Experts of a small language model.
Size: 8 layers, width 320, 117M parameters.
Experts: 80 experts in each of 7 layers, a softmax router.
Training: a variant of Muon for the experts, 15152 steps.
Below are experts of layer 2 (counted from 0) of a mixture-of-experts language model. Rows are named router (the router's row for the expert), gate (a neuron's input weights, with its number), up (a neuron's input weights, with its number), down (a neuron's output weights, with its number) and show model dimensions 160-239. Each number is 500 + 50 x the weight over its row's rms, rounded and kept within 0 to 999. Numbers have three digits each.
Before each expert's rows: "comes before" lists some tokens at least twice as common just after its tokens as in all text; "comes after" lists some tokens at least twice as common just before its tokens as in all text. This comes from a sample of Wikipedia text that the model never trained on. Tokens count by the router's weight.

# expert 44
comes before: " | ", "–", " |", "; ", ", ", "."
comes after: " | ", "2", "1", "–", "| ", "; "
router:458577403554518475502469474495493509534449477459479534470574455501504469582411577459524506431435547544469459517501526429435471470554591572494558440446501505488457494490557507558539516485491550536475463518557549469493459585423523532548500611
gate12:435551534406514518364433448580443437497533536467518523562547550575546491534529544458429513539402548552418521562482517607483444560447559571516454495552482590482523585446545472423517437498540418447517446548346470479504494503581413479510516427
up12:503549534563553391465504551494599550484442556485462463542536467548395470463428527523469402441466513483589470514557485444489424479562406380451620566490486537589526456574578418557494500521490502550381549537564482527531439416505592512425495633
down12:361424477386483603488464459465449530453565527478480513525553500474539478530471536501457593512576426476382462525485481469552492569483571506559507458491495486452517530554434559479536494533498467452630433469505472477422619493488451554551545349
gate13:437523457569536542481493470434511552548523588511447457537587493463579541473470539487469501544487463472457537478485502531548506437487534453507506550413483506452577462445551609452553524439525441587483519466450540496537536474434534561548553470
up13:479552476463541527498521462495565505433389624439528525524497509496602531500500495535551477522492515452459524418503471597564436549628458468456541524492561472493594451581418493478505504369507485526538416472541428477497492484504532451542614575
down13:546517529467443427516434482540552490561531508575580550553530456528422567526497492469447554604509491509545571457448483460480445498495551467445496523528460385483511483528444568487507477536463522550389485487541545511487569452549601505555455518
gate14:537473418509499445439535549478444454504553489547532468439553445497569483515467487510550434492535499486482539524470442526475471624459503464523405469591561558471472472474445477444475404505479491514456511583491511549545541417450488478509500528
up14:538517476482468447424536446440471469513501466429455572505474449475531492519499486565477511506520547535473509508453483588561526469553514523576571468513476442558552465472499465520452559587614535474532451545438514589442563559555412489490530516
down14:519455484466408542585556454429454557528531501576521454480395561540443497434419484505502582502590472520514611589441492490550529488436476459458437519368446568525543527449506512496527429443525446473552511561530516492487456419400511493545454477
gate15:492579585596560550400487441514504489409474488507485525452466449427560556509439476542473505517519539374565508576539465508508474523541503492423421541499580469491525455378531533612538547455564377420531546424532568483445494568524468528493547510
up15:513490480502528511548465498555561410474510448574467536539572418491494372508414394579512592569395488501512550485438495553526523444457498574491510472558550486471560440466564547532467435507462515472525493491460578456489493430551473538512539480
down15:470519439459460524486560492452458508601503542494546388577518565520425613503581568435489468415523510512509583524554512574467421518506453600543563460463446454497528616451551434461609535538536522461460496471446450545510496519494572468448540487
gate16:541386437536582466522466466498519541635409586505645508474505506465421442547459457456465451459509484540509570408507571525559444489456426519472560436475500503553464484532483455556450454498506465493382507476455505498522450427512516530430491534
up16:510551566494570462551490374470471470496434491567444499480586474469469580534501455468495459452456601473436478437485483440603514480442526369536474440525474593523515478585521565445507416465584557564500449599499483535486497503403426450517538549
down16:543489535530473466573540502418510526480429508534478535491430525495528509524547474542561486490596420510476537464519430561545525586538515604546492523570508459565403474545469417523521521473448539469489405428490417495533454461478496461479488552
gate17:521533531556606417454482420550519569415576468522541455496584516484510477504468501620436490534510498513482515377429454491602547427494471437438432498446510457557524504456467597487522483695526439441537546575592475522452506479478470467504579560
up17:523437482567541563548513527537530490483428535420373473518456569537533510517486501484460519479470523479537461418461521438530487442499656531450497514526416467496544461484619414513527504555483474440500385578479579554595450509521489466410511518
down17:466588654429505408566491519477446584451466445493472410465486461565538499460482465555469498542450513392572519510524470525524503462460488539569444514531498424589446505510427609480464380492477479551461423518523586432393501461488486565566465577

# expert 76
comes before: "| ", "|", "-", "- ", "2", "1"
comes after: "\n", " |", ")", " |  |", " |  |  |", "% |"
router:523433466533460578562510439370474505453422543484479503452523452548478496381555494521451476559523497483413572429566457494453474551439467543513498476547434501473469494550536456483517483525505500449529457567573511538544515484506543499439470520
gate0:638483494487430462591412487601555492412591445449500480457560488617549476436494470510543401539574415423473473427489415497506445415455535468498482553454535496532599517418578460496520546444525672465418375536531517485512434488512475521497490530
up0:469481494513464476502396465467551543505612484340544507471532551473508494485502426474455525473541621541556464475381552530552584435447475504506557576344493585493452544536494478580573523539517495507413466413476478486495551435547540503546520493
down0:530524546514600461436554460474481555460446539455498401441469493539553580464546485449491484570518464449514479516510461457571511587492435435444493515535515478471525505456531475416561524464593522472573446464464556555559574481456425463567526465
gate1:510527527496598567470514529563430465510489531527505583426609554497516507517483613468516546550425526548502535516466581451512433519476444513405460420524452500575541530514510453502438527456492536550524514437530448486541532484436490520543479546
up1:488516568523559519613508549504603465561484539569496472531470445550494474567486552525583494521429529581424493394436462425540515493520507518503501362504475442498440493513500475462490476537521530423546390410407481403519623560431448440530488539
down1:550544482507477467492543429468511506493526492448439465469519494477507477466484518499504534453543735435390493553503449497542521430430455450511418638584546511440516486505494448576424554458484440522509523527592447513499548550575524503472429533
gate2:455456521509486456477557569539570474624491507505519495528485440393488496471503504480500465553458398522449554510475636442535513478586514477465571450523507473498478519374587439490552517466558456566472534568465458510519510481488617504484557519
up2:411506494501513490435492466578495512571543537473491446492428516512435439480437546510514513627441555415502487578464507478429527500528562427491501452436463489505568542483495444488497485464539493409508569558535531578516508517435536417389570636
down2:578509448473513480587542529582538517493438524549603465544456526515552452496571549580477613387467461481545456472499400471489450549465542462564499574542556482388469393431513401549503556461535599566488443501480471462482459558607456639453481433
gate3:533502544511470538485436544533531473563429460505527327544525554505484502505541506571434474547491458531498529436459541479563473467484548477524407467516524483488479473519553584546547550541566405560501544450541569512518530457558509460476568518
up3:476434516566501441495455447434579509481514461494519497534529516363497581460494520533456413405421506568513429555629476422574561500511465469485477499422483576569476446511505546462406506511584488611485569492522619547502467555462425508512528492
down3:540507547554473373507400470526532396443530536600520410505500501515535476523489469464600499502476508440556556528482611500434408566542491473578556515560470408463510419514518562476447549537449495491425423577530453503557476451465483482435439566
gate4:490462487554504412477592459457456428509444374477564524604442504431451456515525471432583505488432468500416426529543526446495487526499551465489480634612482451441533549457483558471595565455491529507554485528503525494442518493543561514485472581
up4:465478517427546468489518513476528499560503484496415436519541514491609484490479467461490463457462607494478470518555467435504490501550537517480495559526405542542404565429459550492497579491554574392446449473521518434517506472482497520601409439
down4:460486509561481544486521580531540424542559529573518486454515495450513538475481483459538459475575486457524512504496643518414543553506536497536539391466495549391589472560456509542461508558555412554536552476528592452458496436561471417413499480
gate5:471471434436525548457526428460551509483565425516506596539501495512568560400509523480549460553456547555569499582554586543493440569548556563478442432464494495410521495368605498623477546445454407490541528472446544507498447545529525588488570503
up5:537554567561518418421504485578504481548435529582465540485490555521524570530519564495493472425471492411522536555471465470537414412514451585525528511519556476499437470453531584488460545421496507602496415549434503549497618461544539457507530459
down5:461406489487481460502509468565514504473564498559630489567588362484476494564419534539456530459532487593520530559503501553464582489479413498474498444519517416502543479501538494554533449573578572541489545443515543372451557487427544463557454375

# expert 1
comes before: "1", "2", "0", "3", "4", "6"
comes after: "0", "3", "6", "1", "4", "5"
router:548433502542477487426487529459461477528536564510443462455521550585562429584548513390560529527513617460536502527515507481594484462453546494533449542542534560524447490468551452560492454468587468498547578486551472427557602402479608455521534483
gate30:502520422515584541539544480560504559535566545557459412476519447460469506510550490492407427418480514422492527530620459504453509457560537504530561470482388520507441524561480466486477488508442437492500577483495523510475538478486472453426512500
up30:498536510510595474534513496575538578512505513552496509536497647591490538559581548459465572539514476465480544505484479428572553531444513497510554389422437521468560529534504629519535514507544582524517487561582456501529429555540445537503520460
down30:492514598499566557505522539507436544430518581614495550588521507608482502526504550539624547501541476478509412417498504437528535532488462469498541576501490599567461511458598488413520484478495503477442507475433516476508591478475487442574542446
gate31:368464489457531512482577488537492516560495455589587431489557484480411517457536481477518546544505496519527536460433497493558386562572485462387533579481531455481598529471541517514471455530469561532572431446431512537543544528463580452522448452
up31:624506454460448446549479455539499559451517483456429564497501467508541492452438421594544545527500473480494618497441543605504475496479533528484418500414572547593411438517532566548460463495472533509441531522459507523476547514474429507482449526
down31:460478484507420534555502524541532451521535514491512508459500414516437461468565435432531558484558421544558517523495498437416388493465554533571501522451507417589421463467537484544462396550521555434536479523553460514499534537502510540542550508
gate32:518538497516375584522556486470501430446475544474602464637492411411531507414441538484496494524438474580496556457492477485540500560441411552548463509468476502460532516522570571439473509516398468440491441535529487526537501413489478519545486497
up32:462581512501464529456454529485536449565450498578522453443547498479482478408517584529504512403511538555461476515517590495516466465528503464429495511481525493483540471512422499602534499462571583510447467553495490405450489520622532542384551537
down32:430442562591501472505543437576542548512522543461512520476531508543524467574422460500530500642441432428483544397499607503455435552486554490539541408444457490507496421562560468520576530579402447566413511514490558506481609538495522540495529455
gate33:463483460582462491533502465516501365478524499451445558582379480378522493559550445534554485433469597547510550455531538510557483609575465502499538531535562585577521602570544395455501397501549512432544475610554536423582397488487419610536486539
up33:515443364487515517553522439522449447547567530545411512550454482627487524547540450544582559466537443500405543505511532475545534555446570478493597555505451544556490449452493541525546519429490477470489495477559566357541436419526429497522554515
down33:509498509543502483484471483521519372446398538518576490553557481519481557471531497441490538473555545548495504547439532494567513463548561575466462464504395531513486554401519486536427624526565507434525451506566493482511568511432456411546487546
gate34:487450467515549460493464533427429555586541424479487517417499494538480541510529560462455516548522496517430510460386402435590528527500497539485502445519478378441508554469485478626543508551509549541541566400512360530473515454568458548501557468
up34:491557540505539416482573432514604471551592532561517563487402522478572377560536428470520563544566576595416470501493457507484477579512461476466479420572513545583578530536367519446560485556564513495509524500593425603485623591467439432598525432
down34:541575486477449375590544521516541657542482483469470507552585516477514483669536614431482486541576466464451487506561506460498454484612422557547476539564534576362589402496502416444534565480444435495521587489464503529466471516499470468502550536
gate35:531549434442507453493508507494466488530442611502533486551481464501562502477509512497469499442381441450463475532517450481504518486441528465401468484469531480555526472445501507491471524604439460567519575395523448524470527516464514406491459445
up35:553559445530467447574559549497513479464500514483627492584491494433402433483504479542619501551511555568465511540512532546460531496437578498574523487540595520595599511515509493419491541466545577578550430453446453481464482432465439499520540472
down35:548477508437441466501495469492480456475427330454464570563633494583533499500592481454527463491477516559615539484514502468401462516506574486442468486581552524348397541527453536505586435482475429461407459522491505422471510428586467620460434502

# expert 40
comes before: " | ", ".", ",", "–", ")", " |"
comes after: "1", "2", ",", "6", "7", " | "
router:460551440539532483542509553490532441579425446502462549400476540456445541592539578461464525479481535557532560453506501537468427457549491549487455491525482382500486583496572537507539479445411426436453470560513544520503488590523462481545482579
gate12:467592482544460537503543543469538510611474528456616513486532462550448449446496385473546516495516522568513461530448497565428458589531485454464546559440508385536590380504490583456476469602493523531492399455543593507443542568526479521528575372
up12:486491520459370460483501524474513587478433631475503419501499476503527438407493517502505492463496463456513510507405597504504443519539441525459560473484517447524557474478556477477528480498506447433475462532579479497444477527412479417459520529
down12:503531493591523632525489483528443512558464476469485587463540521485501537521535439467483549517516636440489557530555437561502502539525442535500579505465513423487583521418452571518544455550531486447476472459443553474415486609479434555490367404
gate13:492502518555552513496564485484601497509516534484521464561550466557504470569539496538355610542390542525560417565457486494461477489560465541514543520382467546515517641565437504508591435474473585543475505505539481421510532540411484552535467507
up13:438555517558478520423511480432535501483548435520423449496528592459449501596529456445489435561520514399520472573425507505512509499615456455485591499525498602516495496504487456544533490513522482486474510417531478440441476561510552530553533456
down13:611505521527469501498439519542509477574430476510511422470545454439570454471484523556585567494506440539491478483505451584528544524491500506505521508466490513491456592535540576608420547451538471441548440522548551606581557513526436502532448403
gate14:561484483466485497441560477462523458460567468466524515591623502439551561533412509488424466584463472433423495550513485479436546580562430492555533467476407502552473506476543540490516499506474555550568409457549528484509457490427443451493586506
up14:440518429551506508532464504562435508571502476518513488457416538612520482512484485526427517446515524449477497493527461421515509448509453459635551494542479595447529512550543481566532494483523472477568454530509451519469562497542483531449466506
down14:489518459461457516504556481472469415488506439549544488586541464561453478504541487512420527488624455524537443589450492499541453482458510423463626459518470586457587557455565428486482513450457470528478477511537525452572427575583423478418557502
gate15:504490608416579454563469454591458516524515512457339451470536410508374461487542531521446571438478475523585543443418485561433491554549421611489497485439459463547464538552466502502441483526510566547519451476439515482493411472452491508567497533
up15:499471558418492506459470528420462555536547494460477491613424472471456459508533549523607506487546488488518515531463461444548463491484397466481477482518532569445466520526496539532559463556460496558490493378565459487424482464456449608538583453
down15:584479487465499556506585456407503530504465528439476459504523524495567493433496454536514523499500499533518530545515504565424526590437472550449515517440439439587515482496530451458536571423554466432471576529527593410540542455516548486410517524
gate16:448389519528567575446579585512483530471528510468494485397486434528496552551503514452467532441429440486487515497474645479465484465491584471530584581545477482571507484522469425487517436582459569512520512527488437502501510589463503544471446410
up16:427510632562524521428435515524483539486515537441507513515482537570501546509496585503495535490521528454520513500459514453481479457539507501441515520439482479507522459415616474514514530587523466386538562431446459506464570477465489451485593478
down16:448483523518509524513496379400642443506472562480439496484457503498515583517505551490437532542439513510496564429516554548385556407506426438542474502550436506492470454574510413485541536509418615502490587560503453567429596438487539549468560512
gate17:532512472528502508577543603448502491605525443409504467533394457416421626490498597479539514475596583476507585511539525514476538479437494524431550470490484442454491455602470423550550488580500466474546539437474528464521518487526485460402500489
up17:499484497471466479435530584591496508499420512460524570506514413494453422507520569512471553528515517531422469573493635539520528527440521585480443502436492585515468489456461450469531617548485529547461467561443489491563617441440536550498598548
down17:448546520447471545471536440464527495488518437507418516526519497550536544486493535482417409472502491532508490462560474566494470490513540565489463470508487459541544534489489507477451508411572522506524443524663408557507367511452463542433538511

# expert 59
comes before: "\n", "\n\n", "1", "2", " ", " =="
comes after: "\n\n", "==", "===", "====", " =", "== B"
router:529454609476533475489437444548499452468533528601476455603446624537548572459450545475493512488505469372509519438496464447405479472422522425451413503545496467482426501483469463529438507573481494514527477505416576412573538452454431447515543412
gate0:451493547548548479464413472542479459473527508437523610501528510562515463481487401537553536508502413489494466449430498558479361447428566469479510428510486462564544561508533505457568493467551533489477602548543434413522584410471413535507540445
up0:470464479522459575440530463491465521441488542496555573602484487549592453493442499465426477428526479502460469526462540398513431582537461473490397533497530549464494430516497463488479453549490513487514485534507508480424543537421537473526546494
down0:540563445560519429468525533522539540415553533507483423519537406458475460520478495537378495468470567466483416567527555511462451508493559524451519468440553461412483438461545457454425479535503485465500470508482458552524476449493497474534531596
gate1:540614533522465448479445529569486511481493524456498538534374486418534501482468529557484413414521459577518436461525469585476433419549490512507476482430416516462444387466505436548492590508486429414495545494574472453493432497546496507512591540
up1:500495469471490482440475435574498511430660449541499429563486538462495469513522596450493518457489497454401549385564446529469461467503493414563491510574526388519499515480518381621540468499440488501541594494425496506503465544564566464511508469
down1:494459458481523592501541544501501432535421475588470558489487558542560458557483610464502495555473524420572511575450551484518520469545510491513504632494467436470441532533429517440430469469540596510464511509476408534504562524510444521441568474
gate2:476521563425551499393485482505407573552487491485430478531459471447433475534424538511473555473537520419400490556398478585443559590483520497577469586467497389554494389442470493547573539560587394528466487499589468484517542574511511438520408524
up2:526574502481436441533446466433538543558493493419432542502460508550444475514457483508465484518472461511602503482545437545448452533467418446535422511582499530483481576512515460578468498610483438457604493619481526500515563476468522553515582508
down2:538491526509501497514538466589509485505488488421568526548545546531482583538525487502548503611463517458468453523528495464416441539510566595466470435471513503494450540542464492498473480503449598553532467519481478555433571503463498435515495519
gate3:495513527523535605515582379473524470448549512491540503522477403607400453585552553528554555457348553478492528499563573510542566445611561615440486513481430509426474365527489548506559494482418453640470563540505469460449497449555450523461611506
up3:517533457526544485482514522510419466461577556557454484552489383512532579423429545445506529406381524454446482596511469486524469558581517555551503518513552424527507549521520569532504495518564523485454453592508553467292509452566471458525416536
down3:545639454569543607568519528433469488542396443461488445360475490617490533495469426508540464436451452461526489540484487390454451392517487520528522465519527522477533516458563502558573511467481430493532603462507497462449611524524452513492606577
gate4:426615581415522551452501399528430512512520468567509482567511465526442480420436516505522514520564544485521450592499548565555532453506450520467503450508520534421422531458520501492495494460540510572501510549565509552496469457478552482498463522
up4:425475553508496533490507500485548593450538491418431474547508473504554457521479460500507462440523540506452533561517518482387502538501540383513434492473452523434466466503489537467480520616497534450482481450472452525461510512470491455594465440
down4:434517466563511456498535535510558572456495511553625482538505464503416444441427480562552555560482467499555523504585499473493555401499544441480497510486554507480493344497413559484511485369425519464461395483515476524511487459532573606514444457
gate5:498504564533520568506559492485541508547461518521542478546533513529448437452477450543548542536583477495484485511422465548441460478387463500496483441509461497533537546524520556482476458524472481458502527470532488591550487477459379574562571378
up5:563554417432528525572549485463488536524463519500516502470494473521470506462490475538556525469473461480538485516538404537430508486483511493507570517484496514476423512467432515504463542517486492571558625598568428529546521368567513533545533422
down5:551517522478413432458531504514480501513498583493402546516494430468481502524529619480555527547418515514464488442521462480569614442485526459469545433547456534553562442513487486446572516555550593473527520530490574541489584524488500394401417450

# expert 79
comes before: "0", "5", "3", "00", "% |", "4"
comes after: ".", "0", "3", "4", "1", "°"
router:441497452462521458571571462509433425588487550533522472490410427589471458399536480578528610478407519519547532518530543482592554470497526529508533520463558505467425600501505489434482451458461507515487529477471470458549558419452491590447526563
gate0:493555374388488512451407611490548609592546503382585584567529532531484522497439480553455546600405447514583513467564524446569519558464459513515571452641498599537521525443359460532646453460531528548493509517541479477489491503516465430388379511
up0:496455434401593477512497496426511511454528492540479508522508523440537471563462473530426443485534493438465505487464577512456549489370483587556466497536530548528548436526548495458506464446461585527473486449488451457430543496538589515546578492
down0:554536622516509477477428536561574480482561524493463457418549455500514507480460482571407492477533459552429510490543610523491415513597530533517474549526534504421420442431541514517430449588497441460484519521485495435485476426475487568463556471
gate1:512537568482552532439497521605546409538444580567400525481553439499553544468532506471482450485451424604516556477530423563506475573520457414512424554518449548499539524546558513583510569483503521448448498510549440487494498489455551514408627462
up1:533470590493494494473499470553547573532460496526507550396510439505515519492545511531482522530513488540504438553535582460553403537451553516457543516529521490502535458554435547518459431440494496530511515511554586421450515396510499416482507456
down1:495439463500503493463467451520449492468623533427544468450493457424534406535458572472563547443502497431433365516432541527458592605477466559441573591458541424576567500529513529480527479563556470527478427479542454559639414457579497488544519607
gate2:553522510612535479505525495463464515561604551558544419538499509446573498496443536572476458617586521394514432453489446430459460485498418443565543410507539495471523483533549464456481514382487501554521454503474491481499478436581461473487481493
up2:481441594548489509427461543498535486607556514493485517557559504529497494474548512409474481538420494480462442518467455497527572480587507549528521502437464412443476490508472517448485496426431506549602494601498587493439518491495496426456496511
down2:475579571548504549477446509402405529441598468448554537547505480553560493419466566431449519451434560484491485488501583565470432488422436461498510476463454520460441453544559498620572599499502499544500548426440494543491551428578441602516449550
gate3:468422541499490450456442501526537458413591421458361442520452468507560484502556415518521516553458435625486427519493479506569483428532502544557512486588380519561489450472546494481495482524553518459518491552560449482473482551542438454464544483
up3:486521452446460484416563513487427468529402501519528515495538497557451537518551466469503438544552446459503504469521571430494484457501414396533558479527502496421452514497561509521456582498518478484490495529524533572531518531434515484404482549
down3:514487491501449434447442494639507511485513470556525552539546469377498543544460511603524479542442451510515489431443498535479479455525480432516446532476500478574496488571559493471544629569422579500483481543505466533520499505350475505514517542
gate4:470541488458500489415393530456480487422470499547522518507524474546614534438607600416447511421463412566429453458477500517449538522456511483531574490509579536497618512489550517480555465572419344591542596527571546597553504488426388505478470476
up4:563538544573549525485545544521494464478480499520566433493541491439603529508517369594499440450449505482488491450437427533470530408641453510437436530533530464441477470550489483517480585482538538550411433569458486504469536481488473529529417552
down4:569461472436512557551499486460392466561476545533507505570522487534451433485482518469462492488512507433485488537441480509451540490514513492613468591571558582493550443551529585378466502638532507603487547504555489535499494517566486456555435452
gate5:465456461554506565404484401617505517479531463531498506509491640505497576532460605471471585511482478432417487544436476511502554532568452408528495390482540445537498438396522529399507519482451490537540475479513502433530442532500458425509586626
up5:553530386531546534476481470446467417477490548445369560414506519542378422546477492523529470534440496551438386534529493472533568553523507514536465593498473480415524612511444400537557451468462462565535487558415440432481461509488438543541523508
down5:432611520528452513415484492496546520427474404419414504544441413530525526537471440414471431475523453478526587471553421505559455521576507501508530503496515488496487546457510538496505576551491557518443470410533522545452489565458517475457444479

# expert 65
comes before: ".", " | ", ",", "–", "°", "; "
comes after: " | ", "; ", ") | ", " ", ": ", " ("
router:446527444472549463579485551478461423484498508512406445532411531425487502555410522414548521526477544561538361497587523486460519576603518536521507433467511513465431503495453530521518463518460514477493529463561592540527522560538486571576469584
gate12:577450537532582509443543449481468475469559535470506493476606492449545520510557538489447638506447425511477478522499479466506412421570516455425461536502510562552527441622590480545453585463477477458486545484483502537543515607472358563571515516
up12:521513531566432428623530548469496503381512539515518572492447452472492462440452439590442523458450482522510405501554530518420516480513513467479544458510405559431554462557432491487441499476413547495511424457624523543387460467549606554527484512
down12:487468517471583490484450589444505507554439540463498530452546464498532474486410413490482439493489537614503503500531509535478532550608503483535561531493526478568527572455436450560448505560539468369409503571589467530467467434446446510487507564
gate13:531520491546597449576493502558493413508549519538474413593418583510420519422548547444502496413482538499527424533419406481429462513479482627415468483487487508494518515515526519498487576479475508475553459402557483599504533441532547491477522505
up13:490426509500424543506532484644470508508492458522493510489492515525532460520520606555456489501497527512512561421423626523501455499428417463543508548578428505521492494469591466557523472535535615479483546463510471565491508506472497498518516484
down13:487564549468592511503456511528475478558448430472500496556485531530518447389484491540506482488540445508632587496485439497487513546571522505567468476494484504484546500502489565503440397536560461549440498463581417424538481425486588492483510423
gate14:518595479551554439466650475460526423556473537501486560414431552454504467492529516364464551493478488577555464522506529456513451420543505451515410438499429421534390503544495442586495508570486524472580484548434495593543502535509449553529522462
up14:451562500443582474515536417545582480529471402550535562442506477409504504405546547495503543508497496496511512478456536508460601454443470517541483532545486546504506494442501544421509425485585458475447545498491467488563516585553555498449511606
down14:449526585530543573449475496493427466546482511479483521502489432554553456496502519526552446418539459529448493488513496560493497424441445535456491492486432463507519468496506536562471594543584523573531451548509508474508441507495464428442463498
gate15:430460480412499495515472490430508549416438514475503439478509528571473440572559490574514534547532520574504496521512497543554454366407444569519513535473527535490483530436563453518470495544433472569422442496479439439518398400510487463522436476
up15:551507408526505438497512513511518558495518526474539347417483504499554463416647494518524480577419457552480566472524542427450528533471512486514576496601508519538410542476532482525499463490432424352563520528526561524488496379488472592395479430
down15:387542560571472496437524393490528467444448499624520487464514591495459390478439437564457479467500507451508550559655581449550514558473495499512451547510452545523495498434580473499500571530545480483576557486526529479560579416481495550627473413
gate16:419493561497501456558442520441457550443519496522540454505541500502583504489610421521473458385540565490480556564483500560439479588407517590478488539445369513594460473523476603546485510376503537484492487500480539541482418480476549597544410551
up16:450485539508487464457502605537490566474492512461431486405581478593580566498503480439478518519440522552558502427506469516537487459534525470516478453484556608413505414561573464515462424552512491571508554494522460518561572578466481458510504565
down16:501507453490410476519525487502397517441533446478535619474510559452524507516428466522511414531455506551515444492502466478498413529583505571514479495521467618517413491521497522537479460568540601522429449504540447473424496534497510409481514419
gate17:521537464407375520495552588577474575510534598454444576583486533531475603495449374369447532522498493491475524557530487491397416546517533511558521551523614538493418507432557480582403515628486473477441536401520443500483432479432453518463448499
up17:465471510543479579432506492506497602529491513488538570528508588464579511503527536486482483503479513471451476436559403555581580427450436504501502472551566463486484569552554490518441509501480414442437508512456564478590479465437504406422505437
down17:446458575447496443448465480467547429526533460555551468502422526475473504493530494491522383439405463486524506464532494468442529474568518469503452534573545507524479474477435459583482433528523437497629444443501426441481461458467518475456518515

# expert 7
comes before: "\n\n", "=", "==", "The", " The", "==="
comes after: "\n\n", " =", ".", ")", ") =", ";"
router:480477536501496472533555492550536522464587471543529579561519584512476476423511510525463423497481449559524447515495483429530569511488581458527419516490470479550461505583609514470612480551570503516541498481411533453525469568532447411494555459
gate3:451497499444400442488497509466452550544461483490555518493524515400386498512515516465564510450524494492495570609484467529529574484579460507445495455578551494511524504559555399571518480617555524509554529575539531415521455546505475565482540550
up3:439514515468593571621402550422521444564480560521536401520555465571519608537463456544475489441419499514507515402582531458486504407527558533480522514513514509428465520463579470526563525513541539557499492421470451498529509488526478329592461520
down3:625573543540544510483446580500432580503479498486528512494555595507448420522432519508536480474507415451546545571592515550519521569530477476526572515526468427464610444400531457539563556466418503453463460476577486455434525483517638521461510524
gate4:523547422467439455412481488508436496556509516476574398470565549493550422495508451538570572557491519556531517567470510504489511502564442503484491477587464459505619413663553466556512468573616491478566506465439490542501563475462463485554618584
up4:508563430485561547505504557426523449604541412578497560539493510502546526464530488512521522577531512499545576525437539518553509608476557526497555463447497450475484515464469499457552491481489463505530480479525552528535506524483529524498497522
down4:535518512445498466565555438560373464458546527439433558572409500541508529525530486510453422500489497433494458545491466506477548525478585527499514468522448484439542400519468482548441493559411505493555439482498503513568549503560464526533540495
gate5:497538432388406490511564471547460512515440609497537470496487461442570446503465429500456506420478474533385517547617491448546581474622444526425532475516579482420541565439445488544428462447474501487536464487519572491480460659517466524493491463
up5:455471563472486470575478595473534528576401517547531462434518444512455526560541466498512593489513604445436483397501451444508525502517555422587473484456526553476421519419522521436509470580515512435510442467593580515439398504448435453534467511
down5:478480460521589489485465423513461421406497530533441574511506501566522412490510481468489419461515496509587517639503484534608468565559462515599468528499463492525485506484508473442448520513471476497518537547492537450565338514515448544541432448
gate6:504491561526385413534424538514568491527476493666401559488565556498486505415498463581446491542478495503589500574485485535465458486478580506494538387402499488464545481551491480634398502537384474533508531416535470496496566452506471506551475534
up6:492532512445544543522513517578509515560457503402520468504423544446449460507576543566459543542512559579518421459354511508583551459430486543400530471486516537424525446456445436445594537447506515442511529467582536532528520603460505518495545558
down6:472508520503543468413534523500564517502507527460603504526495443502547475564493450469498454501482519539562597389613524521488524497468421539555538590493447429438504500550501453480458585422458528517451508569455489504419447463491523523531463538
gate7:438510489453445522464555555516497505574544582481491537491497458477586519451535529451528528493481487512439471484490535603466468534445480568464467477557604535445430524594415514487516410494419526646479476493478502430493528527564460473480484471
up7:517420530501590654485501463472493460546474473518497502497610504439464535555523442571423571493496509454535559481455437499510473572357457476557481511505432457486493520554575571447602595455522487513503553548460427573437520404440449523557455553
down7:522506446525518506494550555447518520560515544515408454524465502561424445435530575411498521510555465536513469496532474565558492450440394421544481502512519492547427558580470548480534581533374483540507569441474547497579523497450576430526468567
gate8:496565519472531465490645501515522476531526510526452612436564541593521402499495501569496516497575510541494496471446450542474488481447447572456425496565457523558438461511540513528464528461397459489486561581519549420585507503531514549439572491
up8:515492604568550468488502454636613543461460465533544471539406570527478536491531547445525586393456411529493530539460510460443513544459489481521494503477520602430406483514561473467529548516588556492430431466486502462510468479490522514601481467
down8:409525461554464406492458503466446522461570448581593513456485447433513452454535476439440557521558493459561490549457502522568453515542577478468490485476501509501483441497420491513520426552432547556562500449461493570526436399507505552540472494